From a checkpoint of a small mixture-of-experts model trained on Wikipedia: 1 pick a token.
Below are experts of layer 5 (counted from 0) of a mixture-of-experts language model. Rows are named router (the router's row for the expert), down (a neuron's output weights, with its number) and show model dimensions 224-335. Each number is 500 + 25 x the weight over its row's rms, rounded and kept within 0 to 999. Numbers have three digits each.
After each expert's rows: a language model's description of what the expert responds to. This comes from a sample of Wikipedia text that the model never trained on.

# expert 18
router:505483509505420465498453474513505484459514524534472459460519457492530454514485530526502494495513483479462511499517511560557506468494470484506491467554515543467496491555494497528512492537478480489502474490536503497505474469482563478495503496474510466487562489481493490480500533496496501513503522524462517492497489481472503472432519506487
down0:460522497505485441470528507607514490438496519483489501480475486465508514484519487519484528501527528508506532474484518508527484481514510495508488490485534465527521490492576460504521481499511492512475482521501430505507498474527538516565517500470505513490490487510503468491545500528479510534465512479493502494505517540443517455516482502483
down1:529510466492507526459455531531501496463497498483491499502482497499535490500536467517497500495517507473506469511487515506535510491513489491495474506514522520515507479531506502487457505455513488519498486471505461499546508473485491510512507485518522499520478506490509500503500493484511479495516540556507479521475523534522471497492514476485
down2:498469460517496499520484503477505539484549504511480474498574499504472529496527516486521475460472513533477486496453512475449526469492488514464469502506492493489489497544516540468487450495504485499447490493475513509535543523505441439527473501504556512488487509486508519516508522485519458527506511486519528528488488484511519479509466495525
down3:479499501539490505492484523512535506481504529499515560523533503486549488489480544506514504487464543502533492533508507465476484474438503484497476478496510459508514482475511511504525475499531485510470473531458534522486487514548478508520488525490465490528546461526529536523495494562451461532491464527486538478505498480479510489470496505547
down4:530509477528509533531510472490523444475498528489550507519460504495504483525512499516486518524524532453504504509485488497562449534472483524486494511530542468494524469476520485473496503554506533523490512448472502557492509497494464481451521497506511508524451509509490521543509487458509498483522453491520498516519479543514516553482488488518
down5:482472519504482448521506498536477483482458509523479478459489479527510516511533483474463503488484481517516466441468483518485504494482525495490472504503539489482512481546511498481536479528466505510501513496521517469510519525505504469529487475502503512472537438437519503520447507497473524485477494474506503491487500465509485523505521482532
down6:544488463498481506512491439531494494529515499535498448519467527494521463542507530504482456489516494538518455505521543485517475534515484491472448531484530496482514515495520532486506501518534502516456457532555488489525451484493543507535477525510469469530455501521495496502493481487472479492479533469485472508475521431500503472473518463535
down7:492492488510493503520520512507482497488513500497493519516466484510492518504485487460502507515507518540479474507478501477516499512498503510455465516491506507526502532522502474486498482535479515490486491498476510452526545551515491513515536472464505544491497518512504501522512517485569525495462560504502469449506512466478433521456488490549
Description: Action verbs in narrative and the prepositions following them, such as called, intercepted, campaigned for, from, with.

# expert 19
router:536503527507459443529482531463513513471488493536525522483501524491507505517461491485531469492496454475510534484518464460511499495497508501534485478506453583488485501494503516490489515485496479482529520522524495506510521484539502462501519511473475472500484520487472497496504532472501491535500491570482509541513486487473515527478489539488
down0:534496469493480490517471509500545490478550480479488545501528502512490503526481494462516478495531506487466496471488508502478503492500529482490470520526537493510485505544512534501496466541447495497543469474504481504505514521487500525532512514498522514480521500480495551522496502480518487482538543457528507503498456496446525525484553507492
down1:527490493509516510506485504525484486523522555511501515491511511455548511553466506479509489544485474504505497530453494487526482500503519456507503492476490500425511515522514559516463497475522529521487485521512511512500492516484522510488479528524499478522524514499442516541520477494514509520483464509484520464471509472548463509468488509487
down2:484455507494515502540496481508477480544476477531483461521479507508477491499516478506525455497475486496477473482489488476506485491474535467478505521495523488503498478511496536477508503481503523506476528466572515474500527540542472455490513510522509560464513447513478489473480463508446522518482536495493522471506538495429543464503487513455
down3:484497516491471507509521508519478481545511515457515453472512492513483527478447510509472522476487480533475494496492498514478515529494464461479525525544501559454531495498534548485510564512501521496465494521521526505464507524522468460545509487513530494504525510516477488511465516521484486487522533478507512497453509492514479464495490510480
down4:498498489453495503516513524499471522547518514509495547489491509519475502511533510516501517463540477467487497499543484469499541470528481510479481519521469510480514509508545460471454507486455494522507488450500516509482503472507502527510507476517485507485468487513468492474489457531510565489489496510541511510457470493492502486566485516486
down5:511524510481487499518488501506524451503465498472521482511490486482472486477514509474475521505503506517495503496502482500463516498494532500528519467495506491519515522472493503483458484462492485520549482504524469473521505490535478518484571535534522497491506498513500518468470458532500508491520481483496490500514506482483464499477516487478
down6:474485494499530488461530458480504535468530503479478498488505470476486483513515491481459511458527491476492512476478501508535468510480519499508480511525513493505550463459493505500506532502473516508469500499502491494472525484523557494506526507487502476489500533535489471489518492496558475465495489511502466555487460512495503508506476524497
down7:518509509470444472477525518499488492479510449477489523468531488539492490512486498480469470481504532503471494479498498442516485538525540472508493484546516474516532504478481461504484491477512496441469518500452525499504521517511508511463501506542491493529477512557495533478472438545488507486491486508523468487513487543533492474485540518505
Description: Table labels, units and header cells in sports, election and weather tables, such as Total votes, Turnout, JP, °F, Doubles.

# expert 4
router:506486533500471457486457469498501532499509529558476506529544501502505494510501542461464501505493521520505466507519493560538517482503527487469474532508536515469500501486480485482475469521469491518475484539526510487491454480503527523518527482476513511487582483489501456479528523540472510526502506525488505456520505497476487473508461474508
down2:481489506454502474453496518494497536530473495519459478524493498515495528456473479468505506538492494492510468515544551502506556492488510503518512484492497440495498492551485502496488484514562479469526496487509489521531529525489517485448541484514507537523521465506528452487509503502497523518482513523436512539509514474498526467510513509464
down3:534524500495520466518459506498463474507518454473510503500490535529476498472490504484463537479497517479492519495465506487506464480490521500501520457496517590510505489513489490531531468501507508520506501492495564509496527505512504529474490528521468531481503485492497493471472483495559480492500492492501538550501527551503464488495477527505
down4:505467500547450536468488476513469481486544494514493533456490495502447490494487459495477525523487477535508493521495524490496488534479475480456528498505474523520478500496483497503470467479522509515511544509501493482480473493500508463518491491501528524501554510473492481531493462534529484503480501490509547519506480510522538497467485471558
down5:476510499518462440481504502502519509488482531506495497524474504483542467506493522523461531530485494523531486493521496506523513499510492499463488510521486565503523497481555552513471465483492506469460545472513539472498450496534460491530493492480486522517512488462485535547497503516485490469487516507528504520536481445464454528548486500492
down6:500470515508533514513538502525535599491491510508489524526535504480538473469496465472499507469448486531484518497518482474503472489491496470494511549502484458483469474504480518524479528509541490489487460460500498517472483547525492495515522483512521522502503510484519482504495517469508508556527521508509472488513507523473478521491477478500
down7:531464473537514528529515481521477481508494509506498462535450503452481543501516466464531497508514486473476481478475530465519503518501491466525481492465503546485478463495532490545513494557521493472520496503526526519504482467463521522488503484466504479505480520483502513519517510480531506507499510476511493499415504485532491490527515501478
down8:466504541478528502478538464468508514508500473479548479528527524484473507505476492495483520472418503546488495483479479529489503426522499480477484490520497452465511507512533511510520500469531503518507480470490526478539500497506476555502486475450501492490552500471510488490542502496500472471489539530520427482480505520486534499473513501530
down9:546510495458532486519514509497501469486484491475466499463486476465563479452498461558527486491516503491512498511440516533471498514525524529515541460457477495506497492534505479486470515476489461466490497514506522516474502483501517493483471457536528499487490426471510505472521507509458541518401502473548491471498533446494498496483497508490
Description: Main verbs and participles right after was/is or a subject, often ending a clause, such as began, opened, relocated, remained.

# expert 0
router:502462531509437486517458518453546498493526508512464489516520520477474527467490465488547478478511439479459533474526494505496512541505454452520492478517473639512509542495514524504487504509522482479532532497531521482492533492476524475504492521491467478497501471503505558481531529493514532553484538497502521498477497481506487528527498503497
down2:491511449528469529512535478518509567498504511461502472527465527517510495481528509490546538506489510477498499504531499499511485512509474497510484542554494459509519501566504498480511503500538523493518514496483488440510470545483515532500614504475504539487488538462484484501510497486514519528490474516521502493490497509488505533533487466521
down3:515514512476518492501507524478545511479490504484479447467522533528500506486503527504523502516459452527494511482482535459521457502449482459474507489511490488499518499477509522517501472516477512534496493473492487484506526463478468503489516518525444511472486500521522539509504466456445489502482516511479535476534495547517502521510462492535
down4:510472474505512505496501474478500474465471488542469513452555497497509514499486528516548513491478542514465461525484489499514500490468466488548461497465489503477502520470500464493503510464566515428538504543507478447526472479511514494491484490484527458454518489495482522506464495474575454491475529457530507557497537455496477468502516533490
down5:476493510500467498526520545525474564504525495461515464501520498507515512495494465485528478469519529500505541494502524475494469532507512476483509548473514464523496506505481434496524527503483538486461516473499490496496510535506526472510463518505532572500510517461495495499526473477533511517510470535498511488486500532510528470524540530502
down6:457487468534441493536489487518480525512513477514524493548545479454460431522504480517546514465492461523465437502505505515471503539529531498482505522506517445505530481529493494540509475517513486511549484463513505495463508515528489508491499481492505502472519527460458486520521535496475501488555474506500520530475458479508489473492521474511
down7:496490484546462520523487443547512433457480498501545490493517527504527447472532494542537524520478404480492543489510510451548486478469479486474489533525499464494498494543486498514499515476537503465503472519542469492512452569549466509527515529504481483513523491537496482542495454457464505533504480483499505510537510533512484470501433492482
down8:522470490501469494459484501501540505459511519490453531474483521498527512494496528476519531505520510492497512503505522521514482523550501513512537459480473485496491549470501453477543433475494486520528481520505513477491471499524509521480498533460532518492493511503486509507488514482489515503523530492492476490494532531505476539504464516534
down9:475506505458477543530506506464473503507505473466543468506537507500535532520471497504502483548492506513483539452490497459516480465473518474491540505507490513489514509513487449509491515473486561496533496543494538510465517554553529504515502495456500546529501473474482461516485491525513475504514501478461478504506520517498518504523527565488
Description: Pipe separators and cell starts in sports and results tables, often before country codes or names, such as | ESP, | Win.

# expert 8
router:498462514483499494475467450445477502499512504534508516476503453497473469478516489510507441529554493481516512487502494529532513480486474500489484454491546532510513508489498496516491460502480502466513546516535473471487527491493518504451490500472477466497525480520542541478542516516523496524533498539479487491518518464475451527491521491485
down0:512499494524492518514476488516466487483518493504489495507501494476474485493461522531502513524494503528515496524527553508509518520507493513516471516505499490510512549490529513493487471495504517487519537514495529491487519529487500497505511473473495506518593499471523512520531511484483507516535536522506518504519514447495492524542543519501
down1:525539502478472510470526571501536515487491466532483459514518525536498487502522517518468498480500505474501451540504477534463522459491507504533516539490482498485495480530443466513475500436480494486475455456549523488511498491523469531496516473465508470487508472462480487533522542512505504494503508505477508457510486468500504520520481520514
down2:491484529500485470492505555478444495495452479489474482522466511484521505506507502512502498498483491465504496506489474481480541486520521513479499487532485579496527499502522498500498479480575464482529490504499527536480508501527501505468471498469512514485500492473530445505478508500513464496483488522499471504483513505534503457477511508521
down3:477478496496512502492529446501486496542522512530490499472536470494518517507474487510468532476427472462548524505500485494515465488531452496505519523481502500497472511509498503485529493464477477477488487509501499523463507540498487519476479495516483528516508494513517494533500517486492450499494447487469459520523478512459492482525450476465
down4:454508488558514545505514498504500482524454505517479526512539507489502480486512507523528533459464513497520498500474500499465502501519470538515572552550457517511480503505496486490480536433447493479492509497518491493503482492476484477489443556523533513508527458512517454499509522533492489502474523483508525437480486514513511488488544516507
down5:459485501514472486500506513483504463492463439485510463535466451538516463517453505533463466482505474544486492515533511480495511469489523504494469478513526479473540527514486556470534526503474470528482512515510502517504533514484508452448530471495496470511501497474463485503491487524495491523499459516541495494478494502476504460450501512511
down6:474501490469495498478534485482500445519478495516514495491504472525520520480506514477572485539490469508489510587516513519474519484510513509493524518509527517483484485491512484510498460490484483451484543485503477471464498491499515554504514504467511501521543515494524505407540504530524489528469526503498455516518568489497475524491533462500
down7:518519493522501506461504522523507491462479491476488453471513504475494484515535481476502488488512459481526487509513480549461464525504460468495532523502516469494482520508488569461498484458510516522489477484478495488525506529452475521495508517523546528499489461505526518477512517478464471490517518483460497518483483500445463431455484492465
Description: Nouns for people, roles and relatives, often after his or the, such as director, President, son, Congressman, manager.

# expert 20
router:523492551469450416530491543426484492534522459531514500501498480481489456524519489489468499518528498410488528507535489483533532512490458507500481525501469553504518521517498508514492523523530462504522490519562542463504516470468512497505499514471467532517494493481522509499553543512501516539469530527523496465489485486485491541526540518488
down2:494474436539495505503480490520544517503508521508497508497486499476475500443517519507505494500537473512489519520521484468506474500430499522526517460525491522479493460526479485513476513461499451509483478500496518526483481505527519512505504508515492504491496468490493472518497494496502501490488503455483495494475523498520524461494523506550
down3:529492467515505516471479520485538498483500540495493505513479481481512499500462546496474500498558482490503495482491516504458536529498534528485518488460502483499496540500533499493482486500501492507492496495498480522469476514522470468500492487503480471524468472466476496509487499472477489469475512533558478473478542490466505453504515521459
down4:477512515497505524482504470467514504471510517493554487497494497543481491524513540470498477547468510502480510499481538462559522488563505530519501470485513517488474531511477495509494487486533512508486546522541461524510488510507460514512474531541506517522496486492499510481505505488541514495517497500504521518488519485499497531547482487549
down5:501476485510489500533463512512528533538502518502449515502440512482507501497483512456480479502501500525488542529503503487507487554458513493553520469497483451514463506530535501537516505530511519518469518444516509497519460483515505506478528481506488523496490521520491470551540491533481453511460500481478501499518525505516523494519525461478
down6:514485491480521510478534537505504477536539502504491511465522500529470474537501480512528533451530515475453453522522482489481497518551483468489457489472519489505521533476494470540490476526550529491513478452524507502508495455501520485504482515531516520494463533479489513525505512461524501460496482479510486482508455474504506509474473513476
down7:530536496453502503502420518498487535503535503499445487466511517474490499442480502473502500510474525501467516446485481509551515478569525447482519525507531511512472505482502508478499506469490498522470486484517456499493572516534427521514431477498495505460532509473564494523483461502459518510549450487512534511510510477514499498485449514531
down8:473476480475476492494502480475486469459529478470475512496504532505475537481505512520509521511514521504483534489485501496510470459480540472490522502456511504499439504489502449509534478473474508474458513519457446493473536488536521490526500467492499511497521485491516530517500511563507504517508513505515472529516488519476477509521476514501
down9:515500525465520502450496497521513496523479480553512474493493530518484493489510512473465487524496508502518471515473492511458471486465476487512469482481503516499548485496459444485463463491466536503526478519502524514469539472509511504455489464534462481489514469482447483491477453552490535494501488521497501487524459479520440510504540541519
Description: Separator tokens with a space, such as pipes, semicolons and parentheses, before numbers in statistics and track-list tables.

# expert 3
router:533506531486478453523462490418549519504526455514482529478509528461483520471531518485509474474503496470476513523524461503527522494474464515468484478475521585546489542520475562537466517526503461496476510497528524518495543490496514516493532510463515480518520475537491475489487503511519502492466486512484490497509487491444483532455493525531
down0:491547487536465509506518514495478494498469499587514530452495506501510475497532503559535493486489483494538479467436498505507482496467489463546482499523477466499492470515521497491503537504515474507467527500504507499539515448486507495496461498457530470523464477512526512487465488498501498465476495470487475463536491483471488470490495531490
down1:490477478500516517532450535499448483484487499485470511492482478487502513509546521521462480501472522502494478494512516551525514475460503491501463442474472519515504526550458477452501520524490482508512535495526498473496512491520506499534478523469501492466499494500444553489469518477481493533517505508503490520497505460462454508506466534535
down2:453513486445478489509552496470504547483519528477459509483507439496513494508475517500477490576503561503508513480486534511488486477470487514507493502508511487477507501499488477510525512491484485508492502505471464499450468524502491515476433538481478489500499568486511486559518498471447516550489495519512528481484500512498500494494489484514
down3:495503492506528471509498494487454527461467498519457512516486481495534463492517461546465500443519493481471500512547457545461520487499544502495507464540478484552562532527504512486515471506513496503498483508527514488466530500551491493519471518486520500516512479473491505514501494503456530488497489508493510502454505473472457528497448520552
down4:554493516467505526517546531540525494525505423457474482464535481527493467516544503474510500479474460465471525487499476505476536479492495505527539490484456508507493523498496514523518545508490496506535541486511459498510496511486508529493459478492501550479550473479509501487522487488510481532546490485494471489447510494509503544492496515480
down5:499561457476497493474522500541527533505490532493484522480539481516492433469509518473508528513479490535524531492515500499486527507548500504493534556503525490483495510492501508557486555438519486514543515491452467510500477514489518516506499464506518534464476547535543484518493544483496508516525497538507515497502547504484479545522504491487
down6:519515460506523553484483514506536518516469533526514533509506519509491466486549514462490507449524483506495507476472518518476527511493494480517504458518464505535475468479541521507516498468496475464529538485439444486568522492514542530504500451498503509525494485518524490510489518493489549503481490454520488444504485484485485516529515516525
down7:512493511464517516528507521542532493522549508483500476481540504519491540489484505444480516471461505518481534516525492462503461540503477525521490497438454505470512526524489522501570487480468506462496511485469486525529471494530495513512433474508476539476535499498509509518503499531486494553490481483528502485488491537495510489513495513511
Description: Mid-word pieces of foreign names, Greek letters, LaTeX symbols and linguistic reconstructions, such as *wīhaz, -ilo, p_{n+1}, Chadderton.

# expert 16
router:521495513522512451494471531462511516511501438559498518498571497464504534484498484501514490502508534495480458481504474518523523471469495508500476539468526537536511477491515504525499478537474470473510529485533513497494485502476541504470494457493436478489537468506467530505498503523486489516472470504530475484507526487481493463504520492433
down2:523483480519524455518491506490546522465481503510507481463477500511474483519466533528490509470488486560539537502525520484528503494555566488480511506504526509502512502528501489486485521509479484490471480493505507494502520477463482476525521485484522466509514557501491455487472492497439534490512508493503522508470537502540526504446529525519
down3:506527464491505513513504501546505518500481496480492460530504525479525499509527532458486501512481515471531476478479508494485510468511535451442520527580454536512492462564487526478509506508521524510466503535538528529512492520526470512501481525505552477525512482517476502460491514549498515511503475496512508474489503492507528482488528531520
down4:511492523536542473538506519441516504506530484477527462474533492477510511459541516516497488526481531553520495505501492508522496496501496506480522496504495521500487487472523520498514508458498451512473489533494502538495476479482530481511511514526471514501538491502477560487526490523505485481507479558520525490435518454513512497526523475506
down5:568535509466468477526462491511447486494475507493517523512512517478524503550500491519493533483509520511533470510536488538510520459524551465490505507479499525489515519457468499504467522512481519474541479494490523538486474481547486468520517500486502443505512496506487519520509505480545504490508506489463522504516509474542528474498495511513
down6:555517489491493466464468480479536476486501461480521540518503502522479491493453503530483453487495492461494484537517507477476484482528521490479522545453502485463490463503477520473483529483511486483493469478488490510478480508535526493518520477468550535530412510499491484479476492502501485507505546479534450532470500521544535485500474514490
down7:497518521511512520445507550506471518506526497524519491493492513479488461521522497507515482516493521507489481519474507503465504524553515522510443490487523369488531486446479491514541498474494512543533499457517498493499450504510478484450503506536478505522497503454490507473497526503457513510501453475505492458478481516465522529489549482530
down8:500506490507507499542530496471430486501462517528448449511484555498478507495519554491514500468504458501520516460509484500470587493489526509492529464498500497510507517504511472513537545511489495498514490478537467502511503487510458498518518556501499500518493517489540479548498485483491496489522490501524501537500456459508508498467488493561
down9:508522486509508525483498462534548501520516513469455461500499544506466482521545502500515467485519510494529487524530546492487478519449495465483529489470483499516501503484520480516470472494508513520495511487497503531479506517485503486478458499519473497465531500490519476465487507516494452489467526502457483485518475544464524493470487500533
Description: Three groups: dashes and slashes in number or year ranges; subject pronouns he, she, it; relative words who, which, that.

# expert 13
router:509463510511525496540463493480497518525521507509498496513514509441464491524511454474484503520506470507493554490491462479534525509501479535479482512504544566514480530552508517542486524541484487508517489510532505532502492501473507514512490507499502488505514449500497491471518563508486498535458484501487522480487460509498462467473504532520
down2:536520505502511490496519485462518534489502509508515538481451518502484465512480519502519497489496460514482508504480518559509501500534510476538486508536473514484458483495510524498495504488492431476561456529458484548502519477489521502512526470463501498494525513520501485468536478512469516524529499488512493462484501555494544562458488512485
down3:512477488522527550495477537490518558502521534489499485472460507547502505513465492539538537511504424515494542499511508514477518497528531492493521483491463530480519482487457507455529477535503488514497496513468479495509539502519531516519493515448483501525497554497523481485495490488487515540497499519479555509514507480491498478501490577511
down4:486459510488523472490459475511514509469486529504488528528471534500470507503474505508543469475473526513480500535494514525527486496534509516522487537521497518507528530478462517487481530494489476520527508477530514523529485519511470468516466514502511474482490498521473533525499553487541498478511482496518507548482488495489520469500515528514
down5:425506546520471506544513560474508457491461450496552471467484506512503502500500478550457499551532473490478455538517499510513525534506464515517516522511470488501483534540501510488487500473473525474508515485501520513522539491498508462524523462505489526513517497507535475476508526510502508492502458574518502454533505500470527463500461554534
down6:498446463504500500536476538492495532522545510493507461538510544493461563516490472530503522530489471510497505556469503481483486516566545461530517494494494487456477506517457476517499502506466518493503548485509514448518568473525519497496510464485527517484508502476489475468482535510496507517460456497503499470487483524484521467488474531472
down7:494489489496532467514538518500466452489498498467488519465477509507498469492507520506516523538498505489503526471525500465504492484484530472481504503504498511503528517427503490510462465522521459503554497513520528514494509490484460515508512470461569493459532505489460531540515539507549457494532498481484555488477558537489491499480462500501
down8:454485491528485515475530513491516470497509466497477508545472518509519460521518480487468496503499489527511494455483478498488475502484485525532495486503493525465450504551465498463524509487515481492451478499536506487518456468461514531517488514479534493484544496510495491520467510468500462492491500519475498475466482532519496496490491545516
down9:519484513496464612487472481458498496529495493523515485499544487500539518476482481471517495464499459492509544527520511502502503506496488475455496503480517572513536507535546506487530515506473544499503520464499515512476494523491492511457496490497504484506503514483492490509520481480490498499480501469514515520481502519516498485494519526519
Description: Sentence-final periods, often fused with the last word piece, plus clause connectives like but, because, when, until.

# expert 2
router:496500509494487469479490510475467510511526481460541508510528508508539508483499475509489495524506496465517475507474505490509536486490489497499474518490481532511470502497522516479473462508519479492493492502540541504502482515501516512503458492482516477515493489482493539487470476522529516512486463524530524512474491520487488478472476541510
down0:476476473480497485516549521485528483496517460486500526481497538504518549509536520538524544479522504518473541512514502507512519492515510490496487511503480480520506464476556483530445470526472505528494503476489511481496528480491485480545485554505516526526540488479543495501477518527492524464512467483491491486487541522506534452489479521502
down1:483514523479538508519547461515519511522529536491506543490511483491492456436541500510484478503502526508461489513489498532495480522549497502528483512509484519502470490534467527483494489518463477436487503506514496528522520491526494485472469532500477520506520504461495480516513515544488497498491483462466474477512491521501442522508499481566
down2:517512480493521491513489522509462509490502504510466523489492503509493524561528510524498513484466500527486478514478501530449500522556489538497529513491496495480555461525521513503469508484486454485527504529525495526486515496496447480517500528529499505458481526492456512511495492467496482530509505471540469489509533523549521479521476496471
down3:502517520502538527531540485478522484471483486529494530508484479549543488502483490520469474545506480487481502484527530491479515507425476522489497485525473485500436501532543507507544498508504527500488507473472501461498500470509492476533495479512545497494493494481491474502463559492521531507526487519503499529492486505517559515466462503466
down4:497468519527509470463466502481506533480480495543491500466465487539547488517508497475456507463515539493499501476552506524534496532496494506525506487464538496480459481517529490536527487464456501491464525467508483473502493520476456496475528539478511486473469490490502499484517558482535504475495511498523482510488478531533508507509472504498
down5:542485521507509449508550514518519525490501520504463519468530492507531478490491480483498496477471519465500483490541518483506491522491483518549515459498509486498501509504525517529519532534502494440523504490506513523522465515509452487467486483481468514485473527496496487530509473466534464481492480479512545523516480529504536478471505481506
down6:517512496495532516511525511515477550513478513469482561485451510512500506497538490467516507516451496511462499523507554509497535520482487534509530473555497511538535442486474537495532516511511463532489525527518495509506527542450524513494478521488495523508487506506459537475478500480425490497498518515504510512562543512516477476482496526464
down7:533507523559497509480493466493477511492506492514549483515511530530484494519475510486501466539484492456503491459475523523505513497493496496508524530505442551500492503501447512487474536508462503491537513478477501507477498478532481505524465465443498469542498500509490466508575503529522476440447496519508502532491502485492520528519523531507
Description: Pieces of Latin species and genus names and taxonomy words in biology articles, such as -idae, -ensis, hexapter-us, species, genus.

# expert 6
router:530512509501445467515419517459512528490523476517510558443519495469509495507460473456493496485533461484486497528516448460513541529473496486469507491516455545563538510504520506492476490523466479461506532525517530491486504492507493475483488516517486488502520491518512504500509511504541524549486519513533526490503473484515443509463513520516
down0:526490477495501513497524516510502506445484523488485508489496539514507503505497535491490495517476549476489459465493492508522528491512553488493459509491536469496495507498422496503519534505537481529445533490497544480493509496464554495460495511498492515478495522492486521494517553512513479504520496488501478528499508489505498510486483518522
down1:510466485462488500513495486482482509513545541514493509491480507482531491474519527493475502455528517511489496509537469490512516532559484495521494513507515523510526490539491509511522493533495523533484492497470533546524530513438512508483518501543546517480501453514500481491465480454490528488488476514459454513439511506522454523514474471521
down2:527576456470490506473453528530528491534514518501489529525528451476472501516555479529516537514523495521495475532501496519502504540531473498525481484504469545480491463503506469536502504497508551513498473514507477494500493489463517466510494514522489561486544449509501502501513498478492530506481513504510495450516502506487456491457480539474
down3:496494499518457515527494502479497514502497520452481511510472504512516457512533536532489504511479491501507493485528505485516504517513523531480527515524519534474502455497515460496510522514502509496444447545491506502540490480468494499508499492491481516472536496526511500517457489501507499481519484468471492488517509493484493533522547507493
down4:493546472490496491508538480521475551469486502497529501452503443520503506556457523459486512473481552493492505493463435543471484515510528482467540476488508458464494528480514508504531513519499478498515521493500483507521502493479540476503550525505506558490487500502485521506474493541519522511527481493492483507462536519494517499488502448517
down5:509497568481457461504511515547461503442461512497507484511517493482487487464525476468501492517490531503524510501519500534479488471477517494532459471493501486504526569501479498511542508524497506528509471485492502473454529511512521479464492464497480507483501550515496546518503521499534470520479511448487514509504505464494466525513471534512
down6:492456504511510528543484516474528523527493466528481491494523492495497503484512511506484518505517509482468436536512482481506525507538464534517487498476501498520496524517465523463493493526491508541501497455473528478509504498494498529456471484499516462500462455525516510510473487485473484506517494477458475525497507486544525491511488450507
down7:512476473505469531526512508524526517472479507499510524520542516497527463502494443503515516498482507522509442523487527455473510488447499544512459526533447485512526535514496507481514501504527500480475491495464490509494502478489479467510464478529502458534472452518495516505464505479468507471523503486503501525528463481471525458520494486470
Description: Words and word pieces in descriptions of engines, cars, aircraft, weapons and electronics, such as engine, rear, stereo, mm, head.

# expert 17
router:527445523484510498516506492445530516480477476484429545476517465476492498515464507475483482499501518466452493520493479495526537466481499498495510493503507563481507534527455491489471469519480499491489500510525535491427494482486496472493474490542513526533495469480503498500490502533467504479498518516536584509502507464512492511490531522469
down0:515487490504540536524529481520517491556491457495521492540436504481533503462451520474526449474501480558497487513519464469496526510509516451454496537485475502492489490454498548511482521480498462500509536528463483490506484528497489525496539491524549547461501490505479521511534474497499495508518505526507451485497489498513473521491492526446
down1:541498499484484524502535448502525512548482516484503491511543478490528518507536506486520511490513489490481527473525449515505440527505477504491488487481514517540470553518526533493531486507509480505543537511489502521512506451502510462525480460504522509467475475490507510444517464507519511477503508495505483476465528519491485446507492572521
down2:506474483521489506512469489524489522497493545468494482497512516490524465488506517526470496532499478454493545514499461504537470509535516544467501488464546517483469536535504504548519562498529510519533510492492445460489527430447497528536516468532519517517484496513501490498498476480475489513531454524479512473490547440528507514492504522473
down3:471488503481474485491526530501500510552517489519449546499496494477448492511541513460487500496512497500487537466530428475537497517486501526473556553502516532504490516501526520479460489491500504468512477514493480460520485493506513541472492501491525502495461501528498495494459492516523440471515513496528500517489459464498475519494493500494
down4:473490526482497509507502542495522469445516464504497458477507531510523474514521530513455496507494497520517501541503454486465467528471502477501463505496464487465504469507492530493471506500499464484507483541529550512505478473485522504469505506508491520539563474455483480432500507538515533512479489473510528502474514471523503494473487562497
down5:490508505500540552490496540462518471497465472459504484471509499479522536522532477458507477504489494498507532487490543481482448471521511526495530488516510508513512501493510469511529539536548480510507502548517515519481476480476513489512495538501498562496453510512476462508484542533492541529563478532491431535501486526563508500510496475490
down6:453506446507485483512505491521509523548504504531516486556479495514508502484522501520543530519508513493519517498522514488453530508532480501510487460533458540503475533481528478529473506513521512476475489521494540497502549520502474502521538477483517519528534489496498531494492501507478479529523491505513485484472499504486498555501483489517
down7:495516522446476473496510450477470475510533527478517512443487500539531439470499502509510497522474502458529490523542508475501510516490491491530498537509556471530471470573459533550499493503527508517499491518502529541484498478533497473504517468498442476520518523485535463473462451461501488514470539492504540530524512482494497508517478516487
Description: Words inside titles of songs, books, films and episodes, often after opening quotes, such as You, Love, My, The.

# expert 11
router:518487557492529491501517569452490468521485460496529463492481520480468524538513528478499448547445497468522501491524487494476504533493516504512504498493521502521500488497507506497480537486551526451518470514565531472514507460489444524467546546515524498498498445483509503515473567543529500505505498526509510506510485500537500505482523498494
down2:497503508468511513475490528490487534511484504458504493494452469470498500482480513526484516498495529476500506509544486481469517539514499482483489503544519417505453497556522569523476516486479496495489488471445486525451527519526531511453492539507531472521459518494506533480489481542534497523488464513483480491495486485478471520514449445486
down3:450504455493442491496495552474534467448476470503498488457521506547515488449525519509448498497500498465493503528509489482476508475531496466497498532493512521501507504511539543501493513471511475478483518499498483526481526492502458476526529463528492505532551486505492507485489459536500515537499525468512523486565562505488476484519482499522
down4:463527518491477475541474466498463506482496482480516491447500531513512479471453520531435514511483531499493501517511508533471528484502578514507444494498487490488517515484477483473551488496503464506489492468524505417510543476513496442515493519453464496511474495515569512558512518543491485468496536503529465523490494463526472514488514465496
down5:492546507475522517471501559494486505503469481532543465494493533540490508492468491533484509512510475501473536536490534499522493524468491560524516521498491476500500494506509452455470493479487522507471480494505485452447512485507512569484507475534467481456479503518539470515495518465469508557493483442514495480498478479456485494495536503483
down6:504469475488487509519503504503510474526548532500526486536500510488539519529524517540517524494521492517524485477504494474504499476496508516490505483521457489539466480530485481533517510512504506466474524455494539464531459547532503513530479499473513507480497494455473515491498439481456504533494549467520519470495528479522452522475473503527
down7:457535530492540497498516541534491486501493540504494502502504503505495527515512494472466490498456452544518495441487457484531500540469505481477456505481507343505563479479533450480516499526482546534517471513533513497508517497498485491506451510537555491506514537489521510533502508518543516519502487557515480516502500463478525494467507528454
down8:486523477516498502552469527498478517480460512517523548451511493496525516537505488551491539512467484563470469497502528491506491514533530471439477492500519493505473514457535488501542474526516471479515484488483534500543493490476503489506470547511474477528480464552535493473509508461495526446495479508529513494499535513502508471542489484487
down9:506545500520518494495490487552473474513501506471481513499466528470538517500457468491468484507484517502509522527491489479514454579487507509488456547488517369537496481472456492491540538500531495468487531490496456515489521484504424519496484471520476464508488526459475504519475534483483442527455507480483455472504428529507522488516492484501
Description: Common nouns for fields, resources and activities ending a noun phrase, such as music, law, hydroelectric power, olive oil, residence.